Weights of a small mixture-of-experts language model, trained from scratch on English Wikipedia: 9 layers, 6307 steps.
Below are experts of layer 3 (counted from 0) of a mixture-of-experts language model. Rows are named router (the router's row for the expert), down (a neuron's output weights, with its number) and show model dimensions 0-63. Each number is 500 + 25 x the weight over its row's rms, rounded and kept within 0 to 999. Numbers have three digits each.
After each expert's rows: "comes before" lists some tokens at least twice as common just after its tokens as in all text; "raises" lists some tokens whose logits its average output raises strongly, later layers aside. This comes from a sample of Wikipedia text that the model never trained on. Tokens count by the router's weight.

# expert 60
router:468540522560507498474501520495502484515499527486471503479505547515531508511519495498497487531549438463519514478525481522517511526552494522519495495482534485447458496506532513506534495508510487
down0:466488514467540538465510479477491556504486519476463528472529512470494519503469485479455471482543449510477510514451491497462469508501506494499482506490480475495465495494543461504518484448499529
comes before: " |", ".", "–", ",", ";", ":"
raises: "°", "-", " |", ",", "9"

# expert 21
router:477542515550492522462513519475516492522470502518459494456493514510546498470506533478516490484515483431504487491525433511494519489518518556502475493481517508476488483494547499499529501465526479
down0:550465471478504491493484466528492469565504486497481467497473480474534505500465533538519505497471521471504498492491503518501529472527503488521487539496494445470516529496537487496530486509539499
comes before: " |", "ission", "iddle", "th", "aster", "ur"
raises: "ist", " |", "ort", "er", "erg", "ir"

# expert 19
router:527512499566529522483510512514488495498494522490491538473495481491524500512502480498475489525535437449492500464507445486485520483549526543512458490514532510453503463493556512491495512477506447
down0:486494505466514513492507497492477489503499502524546411525527506468506485515478465525489517507508485523500498458530511521510485538508504526497544507512513482493463534466489459541512487513478506
comes before: ",", "–", ".", ")", " |", "),"
raises: ",", "\n", ";", " |", " and", " ("

# expert 51
router:493505503565550521438483516478498506498507508490489520497479528552525524478500491490476508530505478498505461449563463465491521467524480499479476452485532500477461475476506510496527519512506490
down0:492499501447542491473562508468494524482497532554469495463485477483468505509530513533530517461544505535518484477494457481557511518549550519501521514524513482479525490486511494490474490510467511
comes before: ",", " (", "'s", "i", "y", "ia"
raises: " |", " (", " and", "-", ".", ","

# expert 55
router:482531545577530553459503494499487468499478493501466518484464494503541531490512482485493464544518474473509475511510491506512513472551529533534474493488520476480490508476554501488542494488502473
down0:506527503477528478525510504537526473504508499526511504495503534510487534488509525486499489500487515487513508532476495478542467499477530492505507514521530492486482515538499488497541540474544471
comes before: " |", "%", ".", "″", "3", "′"
raises: " |", ".", ",", " in"

# expert 17
router:524531518563490524439494502482525444521471541524487534494481502521532527513521496486501516495495471486512502472578512477502514507556509494516478491483544510438489491488545466468539476467499488
down0:511486515559566477520526511478496472491541541569498475497509524530478486475449480470486471490513510444540476482528470502531500492506520524533497517551505510490496513492511486497542526490492491
comes before: " |", ":", " of", " (", " and", " by"
raises: " |", " in", " (", " and", ",", "."

# expert 33
router:515485527538543538469538508492490462517484485471448526521477481506526517501482492495474481492510483424515507486552495457487475490532513516511473482480500476462466494508544473499507456478528483
down0:511483513500499512466497514480513517500488424511482526495459523543455521458473527467525532504467503496495517496511464533560471502529509501516446491502509484485492500495492498490505512489497499
comes before: " of", ",", ".", " in", " was", " and"
raises: "\n", ",", ".", " in", " (", " and"

# expert 30
router:487556516548524525460517487515485468534502514493443537496477520531506497477501515482492496541517485433489489460581497499467509472519496540519495469484516505488495485493537483480531517523519469
down0:561503497524498523514486538509522457474497490554501473502516484517516521472483521518528536513478481444476518511488473486525517481480534451527495513499501510490504533490505498537474486528477488
comes before: "\n", " The", " He", " In", " It", " This"
raises: "\n", " However", " In", " The", " During", " This"

# expert 63
router:469538513536496523484504526507517502493516511476472529498463519484529498489484468503462458500520455439494542460505482481522494504557499538529475493493499492466491475484517498520508513477555476
down0:488529502500483527486464469451499482477520490533459494519510506524574515510493502493485502509486520502503463527469488482467449509493486448504494480529517520494468478489497541466480530447499553
comes before: " in", ".", " for", ",", " of", " the"
raises: ",", ".", " and", " in", " (", "\n"

# expert 1
router:469526531540496532465537518495488497516518530502469508482476535496540544495519495482504491547525452471497468447528482485505528501530486499521497429482520496490495485464546494511535533470528484
down0:498532468462493509479518460505513478501440528496487506452511515466468482497524523520534493420521451500521469491534468516535498498519522534511489477467496506474523461487463517494501503509507526
comes before: "\n", " The", "S", " He", "1", "6"
raises: "f", "n", "S", "cent", "F", "J"

# expert 15
router:492533526550525502472499522531520482511489491479530538483469539492510511491520453484500499503513478452496520533548498487496539494544526493518462491460480524478481479480537476467521470483506447
down0:504554475500516462505464517496482508536487482487490511483536496543528540535523522497502500539553535474493464481495513474508491470488507491487542473483515508500495490543494546522455519425533491
comes before: " by", " to", " in", " the", " as", " on"
raises: " in", ".", " as", " on"

# expert 50
router:477534546563498511458536479510524457534512507515494500476470510519505508502540504516509478490527461476495526460529504500511514517513526525529465478511502506470487466510518469523528504500518488
down0:485534502532487533484496509477477521487444442495477476453493531485504534512519517493530499515509542447461490525519509518523505503529551491482463525470505477516522474487510501478509439487510525
comes before: ",", " of", ".", " and", " in", " were"
raises: ",", ".", " in", ";", " (", " and"

# expert 20
router:512519515539547518485503507498503464488526502516432526476463509478569529493514466486496482530520475479476494483502467486481504466527498522507467435499503507418474489462588474480495486492522477
down0:506524471475481494522494516507486519473493494508473539539479511531521527485526494483453509471525489547505497498507476497480461514488528467516504505484470519527521519506559516491500470526481549
comes before: ")", "),", "–", ")."
raises: " |", ";", "-", " "

# expert 39
router:527525504553531505479490549499491472503511533506478518495472487486524540524512490486480509490500460460497513447563492482487493467510489485509461467493515506492465465487504499485505508456548461
down0:539425478509531518512537528498479464530498518470535493523487475494499526512502499516530501477461502523520548510471529564449491466516481516547440493526490460514487504508491460543532467507492494
comes before: " to", "ed", "ing", "ment", " of", "ion"
raises: ".", ",", " in", " and", " to", " at"